config = dict(
    n_experts=32,
    router_score='sigmoid',
    routed_scale=1.0,
    norm='rmsnorm',
    beta2=0.98,
)
Below are experts of layer 6 (counted from 0) of a mixture-of-experts language model. Rows are named gate (a neuron's input weights, with its number), up (a neuron's input weights, with its number), down (a neuron's output weights, with its number) and show model dimensions 96-143. Each number is 50 + 15 x the weight over its row's rms, rounded and kept within 0 to 99.
Before each expert's rows: "comes after" lists some tokens at least twice as common just before its tokens as in all text; "comes before" lists some tokens at least twice as common just after its tokens as in all text. This comes from a sample of Wikipedia text that the model never trained on. Tokens count by the router's weight.

# expert 16
comes after: "\n", " |\n", ")", "3", "4", "5"
comes before: " ", " \"", " +", " —", " P", " A"
gate0:21 75 59 51 58 61 42 52 44 41 53 23 53 41 41 58 39 31 60 66 51 40 42 65 58 58 18 51 45 34 43 29 57 67 62 68 47 37 49 41 30 30 79 36 49 57 41 60
up0:26 97 73 32 55 75 37 69 57 55 56 35 38 46 37 52 19 33 46 84 53 79 39 59 51 60 26 63 37 34 65 49 49 67 56 53 50 33 40 59 37 31 51 35 35 74 65 43
down0:71 64 25 35 47 45 68 55 45 81 48 27 52 39 30 47 51 51 49 69 46 48 30 39 42 32 62 33 55 34 55 46 46 33 32 24 83 66 39 53 57 53 59 40 28 78 53 57
gate1:37 49 31 63 52 54 69 64 43 28 30 48 41 55 50 24 47 22 57 19 59 67 51 51 67 66 64 51 36 21 65 35 46 64 31 47 46 46 74 55 71 69 47 56 66 67 54 41
up1:30 51 48 55 47 53 84 48 51 47 59 47 56 50 50 32 59 23 37 48 57 54 54 59 58 62 50 62 31 49 84 27 35 45 50 21 54 39 70 30 43 64 37 52 67 54 65 15
down1:21 43 64 46 42 37 49 54 65 69 62 44 67 66 60 58 45 63 32 73 52 37 79 42 41 39 55 56 88 34 71 20 57 58 35 61 46 55 45 58 52 56 57 70 67 57 58 41
gate2:64 39 42 33 50 72 79 40 38 58 50 50 75 73 65 44 59 34 64 44 60 57 54 38 67 50 54 63 61 46 40 73 41 42 67 48 50 48 47 53 43 67 39 58 52 59 35 40
up2:71 44 45 75 48 64 44 67 48 50 60 26 42 55 22 42 35 48 57 62 53 66 28 60 61 49 59 50 58 46 57 66 54 45 84 59 36 52 67 69 75 45 37 50 74 43 64 40
down2:41 44 35 50 45 10 63 66 46 61 46 45 51 45 74 71 60 50 46 37 43 68 55 47 60 30 48 65 54 65 49 36 46 52 70 75 61 62 42 45 45 62 55 56 73 48 23 59
gate3:42 65 58 52 51 46 41 79 59 53 55 63 52 69 60 32 37 52 41 28 46 75 44 49 54 55 25 42 26 47 72 45 62 50 32 50 31 52 50 69 44 63 50 34 65 30 70 17
up3:52 74 62 23 71 55 45 57 56 46 49 80 53 74 58 34 39 41 35 30 36 48 52 55 58 65 35 38 29 45 63 57 39 56 43 41 23 59 56 89 55 74 71 54 59 28 59 22
down3:50 48 73 38 62 58 54 31 52 65 62 42 67 43 56 50 57 67 41 42 28 26 72 60 51 67 47 48 24 68 58 23 40 62 47 41 44 66 41 28 71 62 85 33 60 41 26 37
gate4:57 25 47 16 44 55 50 53 99 60 61 58 53 65 55 67 38 32 49 32 20 69 46 63 63 51 69 37 46 26 56 64 53 60 67 48 26 61 41 44 53 46 66 39 55 17 38 54
up4:25 38 34 32 48 60 58 52 82 51 44 29 24 44 51 50 52 42 46 42 32 61 51 32 72 51 89 82 35 45 50 58 84 74 39 58 26 71 61 53 73 87 32 61 49 52 48 87
down4:35 55 41 50 32 49 72 41 70 51 61 60 71 51 87 64 59 27 47 84 74 46 61 42 31 66 32 50 44 67 07 74 54 83 39 44 34 38 44 47 48 56 61 32 37 57 54 65

# expert 27
comes after: ")", " |\n", "0", "3", "5", "4"
comes before: " ", " —", " +", " A", " W", " %"
gate0:55 47 56 20 52 30 52 55 36 37 35 48 57 30 38 29 68 45 41 28 59 02 53 33 34 68 32 30 51 66 28 50 44 43 65 22 61 47 33 55 43 57 09 69 30 39 32 39
up0:43 43 41 47 59 28 76 61 65 52 32 79 37 58 61 51 55 49 45 14 42 28 59 37 41 70 35 55 35 63 48 79 61 60 39 25 63 49 33 46 41 50 50 68 47 13 59 38
down0:44 70 55 56 42 48 74 70 67 42 63 68 25 60 68 19 77 50 42 58 37 63 62 52 61 41 45 56 28 79 25 54 32 33 81 39 70 66 72 58 42 57 59 43 47 54 49 40
gate1:81 49 60 56 57 45 33 30 36 41 30 43 32 48 58 33 57 70 40 50 52 75 82 33 62 63 50 52 59 21 53 36 42 44 61 36 37 81 30 41 38 62 69 44 53 46 53 43
up1:59 57 37 15 63 66 34 36 61 75 59 39 48 35 57 57 51 63 41 38 73 45 82 49 40 81 50 37 73 24 53 55 50 59 28 60 48 49 39 52 59 72 47 33 46 60 38 25
down1:43 62 50 60 44 47 38 51 57 64 54 42 52 46 57 44 35 68 53 40 09 43 46 79 61 48 46 43 21 82 59 62 41 41 36 60 51 53 28 59 60 54 67 58 55 35 47 65
gate2:59 45 49 51 48 63 39 45 44 44 53 42 23 31 35 27 39 22 65 71 45 54 56 43 21 67 47 58 65 64 53 62 66 44 34 57 44 49 49 60 31 43 88 64 45 31 33 67
up2:53 50 30 52 62 54 37 67 58 45 37 51 23 47 56 60 23 45 81 75 58 42 61 42 52 84 63 62 50 44 69 28 40 51 62 69 57 61 34 73 86 36 63 45 61 18 44 46
down2:49 57 65 67 57 53 39 33 74 61 22 75 32 46 71 44 57 58 43 59 51 45 83 43 59 34 38 60 34 60 52 31 54 42 74 26 62 40 53 41 38 66 28 41 39 49 27 55
gate3:57 35 39 63 53 63 30 64 48 51 61 47 18 42 69 57 33 19 57 66 53 73 49 46 34 68 70 63 34 46 66 35 48 32 35 63 37 47 66 50 53 95 69 66 53 40 60 29
up3:55 40 67 58 44 32 33 68 52 54 34 61 12 51 80 57 17 35 46 42 51 67 46 47 29 57 60 47 39 58 69 48 61 26 12 51 36 45 56 48 52 79 88 50 38 45 67 24
down3:46 14 53 46 23 60 37 23 59 41 53 61 68 52 41 55 55 56 41 31 28 41 52 35 51 36 61 53 51 55 33 66 47 33 65 45 58 47 43 59 78 69 16 11 35 40 52 67
gate4:35 37 21 64 38 67 57 55 45 54 24 47 12 40 40 51 52 52 44 65 38 43 43 39 44 65 24 52 83 90 70 46 45 32 46 36 25 66 41 49 42 57 48 72 38 34 43 48
up4:56 73 52 32 29 81 05 63 77 39 59 40 76 66 47 77 59 50 71 29 61 61 41 52 51 64 74 82 57 71 55 30 39 35 56 46 65 64 64 63 39 15 67 35 69 38 53 69
down4:27 77 46 50 33 68 51 70 49 62 17 56 56 55 60 65 40 57 70 40 59 58 56 65 25 33 30 67 55 19 51 74 50 39 58 31 26 40 64 71 36 79 44 47 76 45 47 56

# expert 6
comes after: " ", ".", "1", "0", "3", "5"
comes before: "0", " |", "9", ".", "5", "%"
gate0:41 40 62 50 53 42 47 28 53 41 53 38 14 56 77 45 55 40 18 77 60 39 46 50 48 32 62 37 30 64 69 65 50 34 75 44 28 32 33 38 73 30 92 32 56 45 42 67
up0:56 48 61 54 18 66 69 31 68 40 37 51 49 54 74 43 20 60 47 66 83 49 73 38 37 35 49 45 26 74 40 49 41 36 53 60 27 58 56 43 44 16 69 95 59 11 47 37
down0:60 57 59 57 46 80 72 32 65 50 60 21 52 72 71 60 46 60 67 43 73 24 53 61 25 61 65 39 32 42 66 54 21 86 62 65 57 47 48 23 74 40 60 41 40 35 33 63
gate1:47 75 39 39 42 36 28 37 68 41 48 63 55 46 44 50 61 52 19 51 35 45 31 48 43 54 59 51 48 42 49 13 30 66 54 76 51 54 68 82 70 52 40 60 76 25 27 34
up1:38 51 51 22 63 70 48 48 49 58 59 41 48 33 35 71 70 37 50 53 37 39 38 44 38 61 49 38 54 37 55 44 64 34 66 38 44 38 36 64 50 44 41 53 61 40 41 51
down1:73 54 51 84 51 59 47 50 37 65 21 72 43 44 38 32 27 52 66 84 13 58 55 61 52 34 49 53 39 71 46 37 27 71 54 65 39 46 50 45 44 54 46 46 60 40 60 48
gate2:54 60 51 73 45 71 29 55 33 37 29 52 46 49 63 34 75 41 43 61 36 61 69 62 39 54 46 37 64 52 55 40 54 46 67 33 44 62 68 59 65 65 48 58 38 69 38 41
up2:48 42 53 47 42 84 38 75 51 50 51 51 58 73 50 32 50 68 35 55 37 50 57 52 37 37 53 14 47 55 60 54 32 60 76 35 59 48 72 69 44 49 32 78 66 49 16 59
down2:81 29 50 37 42 59 48 83 36 59 43 64 63 56 47 59 32 37 51 59 32 42 45 46 41 65 62 68 40 50 65 54 38 11 39 14 38 40 15 48 58 30 64 52 58 59 61 35
gate3:38 41 30 61 62 68 46 51 58 56 51 44 35 61 55 48 43 63 47 68 52 32 49 78 67 46 50 57 84 54 42 35 33 53 23 25 64 60 70 59 33 60 17 69 50 41 26 71
up3:30 70 75 41 65 40 20 22 45 55 53 42 24 56 52 46 40 71 38 64 45 61 78 54 57 53 63 63 58 36 87 55 64 61 20 41 60 43 46 74 47 63 47 45 58 48 43 51
down3:38 53 49 45 55 53 31 80 56 72 44 46 50 48 45 58 32 66 54 55 53 67 61 22 56 55 60 40 43 55 33 82 41 30 61 48 73 42 37 46 27 52 51 29 46 67 53 53
gate4:46 27 67 22 68 60 39 53 51 58 34 59 36 58 25 37 32 37 53 75 59 60 35 38 48 64 69 37 76 42 40 55 58 27 49 39 59 32 48 52 56 09 30 63 40 35 47 65
up4:77 50 60 44 37 29 78 71 63 56 48 59 75 38 32 53 51 57 49 66 35 47 57 44 41 49 58 45 26 59 43 30 34 45 49 55 48 45 47 68 53 48 43 74 35 36 10 67
down4:26 63 69 51 53 68 85 31 41 69 47 30 44 82 54 53 60 55 64 31 50 50 52 61 39 66 67 64 59 42 71 40 46 52 38 65 54 55 20 41 57 50 47 47 53 45 42 19

# expert 11
comes after: " ", "2", "1", "3", " (", "–"
comes before: "0", "9", " |", "5", "8", "."
gate0:62 68 78 57 27 30 34 44 41 66 62 65 22 48 27 76 63 54 40 49 41 46 47 08 66 50 56 47 52 18 61 77 48 65 46 79 22 38 58 58 49 59 74 66 56 48 61 55
up0:73 59 69 63 44 46 45 37 42 63 34 72 33 42 32 71 55 46 48 56 47 41 44 21 67 48 56 52 62 28 50 61 52 55 35 90 21 47 42 70 22 68 62 62 35 46 47 69
down0:65 39 54 41 48 68 60 54 48 65 56 36 31 54 47 55 41 41 52 42 55 63 55 55 65 35 40 42 68 81 33 17 58 58 85 50 27 26 36 46 30 42 35 38 47 36 28 51
gate1:41 33 61 23 63 58 71 46 65 44 72 65 39 47 50 56 48 54 53 80 50 43 84 50 60 67 46 42 39 44 71 37 54 73 50 64 26 42 48 54 32 46 37 48 76 49 32 42
up1:52 38 53 43 43 42 49 42 53 75 30 67 60 75 58 20 57 55 57 54 10 70 65 56 70 63 41 49 32 59 62 28 46 39 38 39 48 65 56 56 56 78 59 70 54 73 34 41
down1:44 41 50 66 49 33 67 45 56 65 60 79 62 44 71 48 65 23 47 39 53 39 49 47 43 53 59 66 54 43 13 59 51 70 43 60 47 50 68 23 35 52 30 34 60 58 45 51
gate2:45 56 63 30 43 47 40 77 69 52 59 45 45 46 72 49 39 68 42 97 27 37 61 61 40 49 42 64 49 34 45 48 74 65 50 31 31 63 59 48 59 57 64 56 44 39 51 33
up2:77 60 66 39 58 28 25 94 33 84 49 55 77 52 85 60 50 28 58 76 44 32 44 59 45 51 67 48 31 51 75 62 71 47 35 53 60 54 39 31 51 40 39 44 39 52 76 36
down2:50 57 47 45 56 37 59 54 87 48 55 77 56 60 34 42 53 07 39 60 43 69 37 42 50 53 34 34 45 49 54 49 50 36 40 55 59 49 66 45 66 64 07 53 78 40 43 50
gate3:70 20 68 38 59 21 64 34 48 76 62 39 43 44 40 48 65 76 40 42 63 64 63 64 54 75 52 45 39 38 40 71 41 66 59 58 76 53 43 44 48 20 29 56 58 58 47 46
up3:65 38 81 58 65 43 43 41 34 40 53 42 42 51 48 82 34 46 11 42 56 68 65 57 46 90 66 41 67 32 52 52 29 59 29 36 56 26 29 58 66 36 44 41 51 83 43 48
down3:48 47 53 62 72 22 39 70 46 65 58 53 57 46 37 58 44 58 57 44 47 52 29 42 23 34 14 32 68 60 53 51 77 44 66 42 42 39 31 34 47 63 64 59 31 37 63 40
gate4:41 44 18 48 60 65 45 34 44 61 20 46 51 53 46 54 59 58 52 62 53 70 28 56 51 90 49 58 42 42 49 52 44 57 74 24 36 37 54 60 53 61 76 47 32 64 82 34
up4:33 37 23 56 53 57 48 44 50 67 28 43 47 48 38 69 51 66 45 52 62 58 46 56 53 69 47 44 52 23 40 59 50 55 60 35 25 53 65 33 54 80 49 43 06 80 57 49
down4:37 33 54 87 45 50 38 25 60 62 48 74 53 57 31 41 67 15 64 45 49 40 48 42 31 63 53 59 30 51 64 56 62 74 55 81 45 19 43 43 24 72 52 56 51 83 60 35

# expert 8
comes after: " |", ";", "|", ":", " /", "°N"
comes before: "1", "2", "3", "4", "5", "0"
gate0:46 52 53 63 51 27 75 50 43 50 44 67 38 50 43 35 46 32 46 40 62 58 54 59 50 58 65 61 47 45 42 71 42 48 85 52 42 46 31 39 40 44 50 40 15 25 34 32
up0:37 42 50 54 46 44 60 63 52 46 55 61 40 50 58 30 52 27 55 61 49 49 58 52 61 63 55 55 43 49 32 63 69 67 72 67 41 47 46 32 45 46 38 57 31 34 16 57
down0:98 40 51 45 46 78 49 52 54 45 64 48 51 52 72 65 63 49 82 48 41 54 66 34 58 45 53 73 50 36 67 66 37 47 53 64 63 51 45 51 78 39 33 47 48 19 43 50
gate1:40 58 55 54 62 24 60 43 59 65 53 25 43 46 56 29 47 38 50 53 56 34 42 50 56 43 42 55 63 72 71 50 31 58 25 57 30 59 52 38 59 65 23 60 34 44 70 75
up1:49 76 51 64 49 20 86 64 45 53 63 40 40 61 60 33 61 57 36 48 78 39 50 59 48 33 68 64 46 54 51 19 55 49 24 70 59 55 55 60 49 36 52 85 50 73 63 62
down1:62 35 64 27 44 51 60 70 44 48 62 75 51 23 74 45 38 58 56 73 51 19 49 49 35 18 65 41 59 50 49 45 78 42 36 48 41 72 73 64 42 20 34 44 65 58 42 47
gate2:71 47 48 53 17 62 23 54 38 79 65 21 61 71 60 60 40 55 37 34 61 69 43 30 50 51 62 49 44 31 45 21 55 30 17 51 55 51 32 75 26 44 55 56 52 44 60 36
up2:61 71 52 55 27 38 17 46 42 41 62 28 82 49 60 68 34 76 46 56 68 71 27 45 62 60 62 34 42 56 54 24 57 40 42 84 61 61 25 73 41 21 54 68 46 64 67 37
down2:52 34 48 66 29 42 67 68 44 65 68 55 49 56 23 34 41 76 53 51 80 57 45 64 36 63 63 50 30 51 54 32 54 68 61 67 35 28 23 44 57 42 44 47 70 44 77 34
gate3:30 52 50 33 77 35 22 75 43 46 48 64 20 51 30 78 38 69 68 41 50 39 55 31 77 33 66 46 55 55 53 09 56 42 70 39 49 49 54 35 51 40 28 73 41 32 54 46
up3:38 59 63 38 70 45 36 58 69 56 44 61 43 59 53 40 49 51 19 39 22 86 66 63 52 38 31 46 44 45 77 43 51 87 68 42 31 29 58 56 66 49 67 53 57 32 52 63
down3:47 50 55 25 58 57 40 79 45 60 47 49 65 50 70 27 34 53 56 64 39 54 67 24 45 64 57 48 40 46 45 31 50 48 35 57 72 49 54 42 31 51 71 40 73 59 63 31
gate4:60 51 82 67 51 64 42 62 72 88 47 29 53 24 46 49 46 57 68 45 59 60 28 37 51 42 52 41 61 59 69 51 70 47 49 22 30 59 43 46 58 48 47 58 02 63 47 42
up4:57 59 73 53 50 81 37 61 58 66 55 44 46 34 42 36 68 63 70 52 41 37 27 41 34 25 46 44 51 61 38 72 67 33 36 22 41 63 69 36 70 52 55 42 26 61 48 71
down4:70 79 58 28 60 22 53 20 52 47 48 24 38 50 46 46 65 52 62 60 48 43 65 54 71 39 49 34 52 33 69 60 49 33 59 57 38 53 60 30 34 22 46 49 64 42 58 42

# expert 2
comes after: "1", " ", "0", "2", "9", "–"
comes before: " |", "–", "0", ",", ";", "."
gate0:52 84 64 41 68 63 68 43 78 43 52 50 68 38 53 66 60 45 61 56 41 64 71 45 62 51 62 09 42 14 52 45 44 58 49 87 33 54 60 62 40 42 24 45 81 64 75 74
up0:51 96 53 54 45 53 43 42 63 26 50 50 61 44 57 53 46 44 62 69 21 60 55 51 55 69 54 25 17 51 64 39 46 41 64 72 37 51 35 32 48 40 47 27 64 45 56 54
down0:94 62 50 55 56 62 23 27 63 62 58 51 54 50 52 36 24 37 32 64 69 28 61 57 81 56 56 57 85 63 31 30 72 64 75 47 55 49 47 38 66 50 44 62 40 54 60 44
gate1:56 35 60 42 76 54 34 30 28 50 41 44 75 49 67 63 21 38 46 72 26 64 46 45 38 47 47 22 71 55 54 48 67 62 37 29 59 39 52 69 59 58 25 44 29 40 36 53
up1:24 59 35 50 71 34 44 37 52 58 53 50 48 48 40 44 53 41 64 67 38 51 47 56 33 53 33 30 69 60 75 58 75 87 24 42 35 52 47 45 39 39 21 41 59 58 44 45
down1:50 16 45 55 63 32 58 69 56 64 59 42 41 57 29 59 43 53 45 56 49 65 38 54 48 29 48 76 47 30 70 42 94 82 43 50 66 22 51 52 40 34 45 53 41 45 47 53
gate2:59 28 45 52 25 47 64 54 43 77 66 51 65 40 63 49 80 46 28 52 38 57 69 53 49 53 58 38 10 34 57 43 86 51 52 06 58 59 36 54 76 54 65 41 35 57 42 47
up2:53 35 57 41 21 51 83 60 56 67 69 77 57 34 28 63 83 64 64 54 44 58 58 46 80 43 65 42 19 13 58 45 63 42 43 48 52 58 26 62 56 42 46 48 49 82 46 73
down2:27 34 62 83 60 50 39 66 35 41 58 50 59 70 58 57 63 46 45 55 63 87 37 69 64 49 72 48 58 37 22 33 32 53 40 42 63 37 48 60 25 68 27 35 52 54 54 41
gate3:50 59 33 33 41 40 45 43 37 37 54 51 50 52 59 63 56 53 45 62 60 45 41 43 34 40 32 53 62 34 25 53 82 58 51 63 62 60 57 42 64 35 32 77 75 46 34 42
up3:71 58 13 45 26 53 56 91 19 40 35 55 42 59 70 45 41 61 66 47 46 51 28 58 48 61 38 42 60 65 28 57 72 52 49 71 54 67 67 37 48 49 48 59 49 37 27 66
down3:59 56 50 52 44 35 64 27 58 42 24 44 46 54 54 39 40 69 59 46 25 56 67 30 37 47 69 59 43 71 71 32 59 47 44 63 31 20 68 52 47 62 54 24 46 47 39 47
gate4:69 48 21 56 52 42 34 41 42 43 48 73 58 26 36 41 60 54 30 54 64 23 35 72 39 39 63 52 52 39 59 46 49 58 74 39 76 55 58 66 19 47 45 24 51 50 61 65
up4:37 39 27 47 31 57 59 46 65 43 67 51 58 24 57 55 65 57 33 45 53 43 48 68 50 44 65 64 58 52 44 39 68 69 58 35 66 42 44 27 41 75 23 28 43 33 46 48
down4:24 72 48 39 58 37 47 77 42 70 41 42 33 58 81 35 71 62 55 76 63 36 56 52 46 35 69 67 33 49 55 68 78 28 30 54 83 40 58 37 42 46 35 37 52 60 70 30

# expert 3
comes after: " |\n", "\n", ")\n", ".\n", "|", "\n\n"
comes before: " ", " \"", " The", " P", " A", " B"
gate0:55 34 38 68 21 34 25 25 33 20 44 62 59 56 48 65 57 56 68 56 48 48 63 72 83 50 33 51 60 42 55 67 38 70 83 64 55 32 48 62 53 56 34 40 51 45 53 54
up0:40 33 41 86 59 66 70 31 41 20 30 66 56 69 57 49 65 51 58 72 49 59 71 61 70 54 35 39 79 65 47 66 52 54 72 55 59 39 55 75 63 59 29 41 59 54 62 48
down0:41 76 46 64 51 74 49 20 50 47 48 64 61 44 33 40 43 60 66 41 46 52 24 50 53 62 76 37 33 60 61 50 55 70 59 19 52 43 33 79 52 61 29 23 53 59 56 60
gate1:51 41 63 68 52 56 58 31 33 43 25 49 51 67 59 39 39 37 58 60 44 37 39 63 63 46 29 68 43 31 32 59 56 68 62 37 00 49 43 54 41 47 74 64 44 64 60 49
up1:57 47 69 72 54 76 66 46 35 46 15 62 34 70 41 57 47 39 57 70 51 41 52 62 58 47 39 53 42 38 51 72 65 67 59 38 19 61 60 75 48 42 73 70 53 72 57 38
down1:44 56 43 46 35 43 62 63 65 65 74 47 59 32 59 61 44 42 26 29 29 31 45 39 47 44 61 50 62 72 72 32 51 81 52 73 53 64 39 52 45 51 35 56 45 33 38 59
gate2:07 67 29 60 59 82 68 32 57 48 55 73 64 46 46 77 66 56 59 70 36 43 40 41 30 20 65 42 36 61 30 63 59 40 55 46 18 46 68 57 42 49 54 45 69 40 28 51
up2:13 57 40 65 57 66 47 33 51 37 63 73 61 51 69 57 71 48 54 66 45 27 39 39 46 29 52 24 27 46 30 68 69 57 48 52 20 63 70 50 37 29 59 42 65 39 37 52
down2:53 53 74 61 43 48 46 43 24 43 54 67 66 35 13 56 68 34 56 72 25 83 70 44 37 86 46 60 65 41 45 24 51 50 66 44 54 64 33 52 64 38 71 33 48 42 60 74
gate3:48 58 41 62 55 55 29 40 58 68 04 44 73 62 12 60 51 42 55 44 39 32 67 47 42 74 41 50 46 40 31 69 64 50 53 68 60 32 55 40 54 80 56 36 39 50 45 37
up3:45 59 25 55 62 56 21 35 30 54 47 41 53 44 13 25 60 39 54 44 43 19 68 51 70 62 60 28 44 54 42 57 66 52 84 52 64 24 63 25 34 58 59 43 51 64 49 56
down3:66 66 65 28 57 60 68 22 55 46 51 56 79 62 18 43 25 76 49 54 33 38 45 19 39 24 67 47 47 36 37 63 72 54 28 49 75 65 60 54 70 31 71 36 30 42 29 61
gate4:62 35 74 25 58 35 39 50 55 62 63 29 60 61 21 39 51 30 76 41 70 47 50 47 44 30 46 40 49 54 65 56 50 74 34 60 41 32 46 40 81 59 27 51 50 59 53 34
up4:38 70 47 64 37 38 47 56 59 57 67 44 38 50 39 41 66 22 54 44 68 42 58 46 51 58 67 37 27 55 52 51 68 66 28 47 48 59 54 08 80 38 44 51 18 41 50 31
down4:58 48 53 41 49 52 73 44 53 60 68 27 56 64 36 43 66 41 50 56 79 58 57 37 32 53 51 55 61 28 77 57 34 41 43 30 69 43 55 50 65 21 68 64 63 49 29 29

# expert 10
comes after: "1", " |", "9", " ", "0", "2"
comes before: "1", "2", "9", "0", "8", "3"
gate0:51 79 76 78 29 35 28 47 48 28 64 45 25 44 47 23 98 49 69 59 65 61 38 54 27 43 39 46 36 37 49 42 60 49 67 37 54 61 59 45 69 37 33 43 23 40 53 55
up0:72 60 66 41 63 57 52 55 58 67 70 33 33 62 69 33 45 22 50 68 48 34 37 74 66 26 34 49 58 52 55 55 34 57 97 73 52 31 36 48 53 42 53 47 48 28 51 71
down0:25 55 32 43 46 64 18 21 24 68 50 78 62 38 69 42 44 35 31 49 54 77 62 35 43 46 37 68 50 59 52 52 62 59 76 40 44 47 43 35 30 60 38 46 45 58 34 54
gate1:81 46 70 59 63 43 52 71 56 44 82 54 45 26 79 08 65 32 69 63 40 46 73 74 71 46 61 47 38 55 43 31 46 58 30 89 35 57 44 39 41 52 46 53 38 37 62 84
up1:75 45 70 29 42 37 53 48 72 22 64 56 66 20 50 41 65 54 55 59 53 70 44 63 83 59 60 32 47 46 43 15 46 61 39 66 26 66 61 58 28 47 40 70 50 08 51 70
down1:40 53 37 60 50 57 66 58 50 65 35 59 49 23 27 62 42 67 53 53 53 47 58 41 43 51 50 45 70 40 39 48 48 75 52 28 50 20 70 53 46 31 70 42 62 58 42 52
gate2:61 68 67 70 54 38 42 56 20 20 65 45 54 54 62 72 52 38 36 28 68 67 31 60 60 45 52 34 32 56 25 43 52 48 41 52 36 76 44 59 60 13 47 64 49 43 74 57
up2:37 79 58 74 44 44 54 67 35 27 59 41 44 62 55 54 56 62 52 46 57 56 26 63 68 46 46 42 36 70 39 33 48 59 36 57 53 52 29 50 78 12 51 61 42 54 63 54
down2:32 47 31 47 45 70 32 66 68 46 46 97 83 58 34 42 66 51 66 45 50 62 67 74 17 75 58 44 71 56 44 35 63 41 44 64 39 27 25 65 43 56 47 54 37 41 42 54
gate3:69 37 33 45 66 44 66 57 57 31 55 58 39 19 54 51 57 31 47 60 46 30 27 58 67 69 50 68 75 58 23 24 49 41 97 46 55 68 61 60 33 16 65 33 45 30 64 41
up3:56 37 31 55 59 54 63 33 37 22 47 60 45 20 73 31 52 51 39 53 45 41 45 60 66 60 58 71 63 54 42 04 31 34 71 48 54 69 67 74 38 31 43 34 56 26 54 40
down3:37 64 44 73 71 47 15 68 31 63 27 32 67 65 41 35 42 38 31 38 58 41 74 42 63 39 74 49 37 50 57 51 50 55 37 70 46 39 38 57 58 71 44 47 61 44 60 56
gate4:63 57 55 49 27 44 42 28 32 41 58 44 74 52 79 32 65 70 60 55 53 34 80 23 33 66 53 44 57 57 51 20 67 11 58 43 53 51 60 27 29 31 76 52 49 36 47 59
up4:58 36 81 48 41 54 56 34 40 45 53 38 44 53 48 32 68 70 43 75 31 50 75 35 39 62 56 56 41 65 13 38 55 42 46 39 57 55 52 34 46 35 96 63 29 26 34 53
down4:33 44 40 52 45 72 57 23 60 34 65 46 43 40 67 19 51 71 76 30 47 38 70 23 42 55 76 41 37 25 39 44 53 72 50 58 34 58 62 32 58 58 36 57 54 41 60 11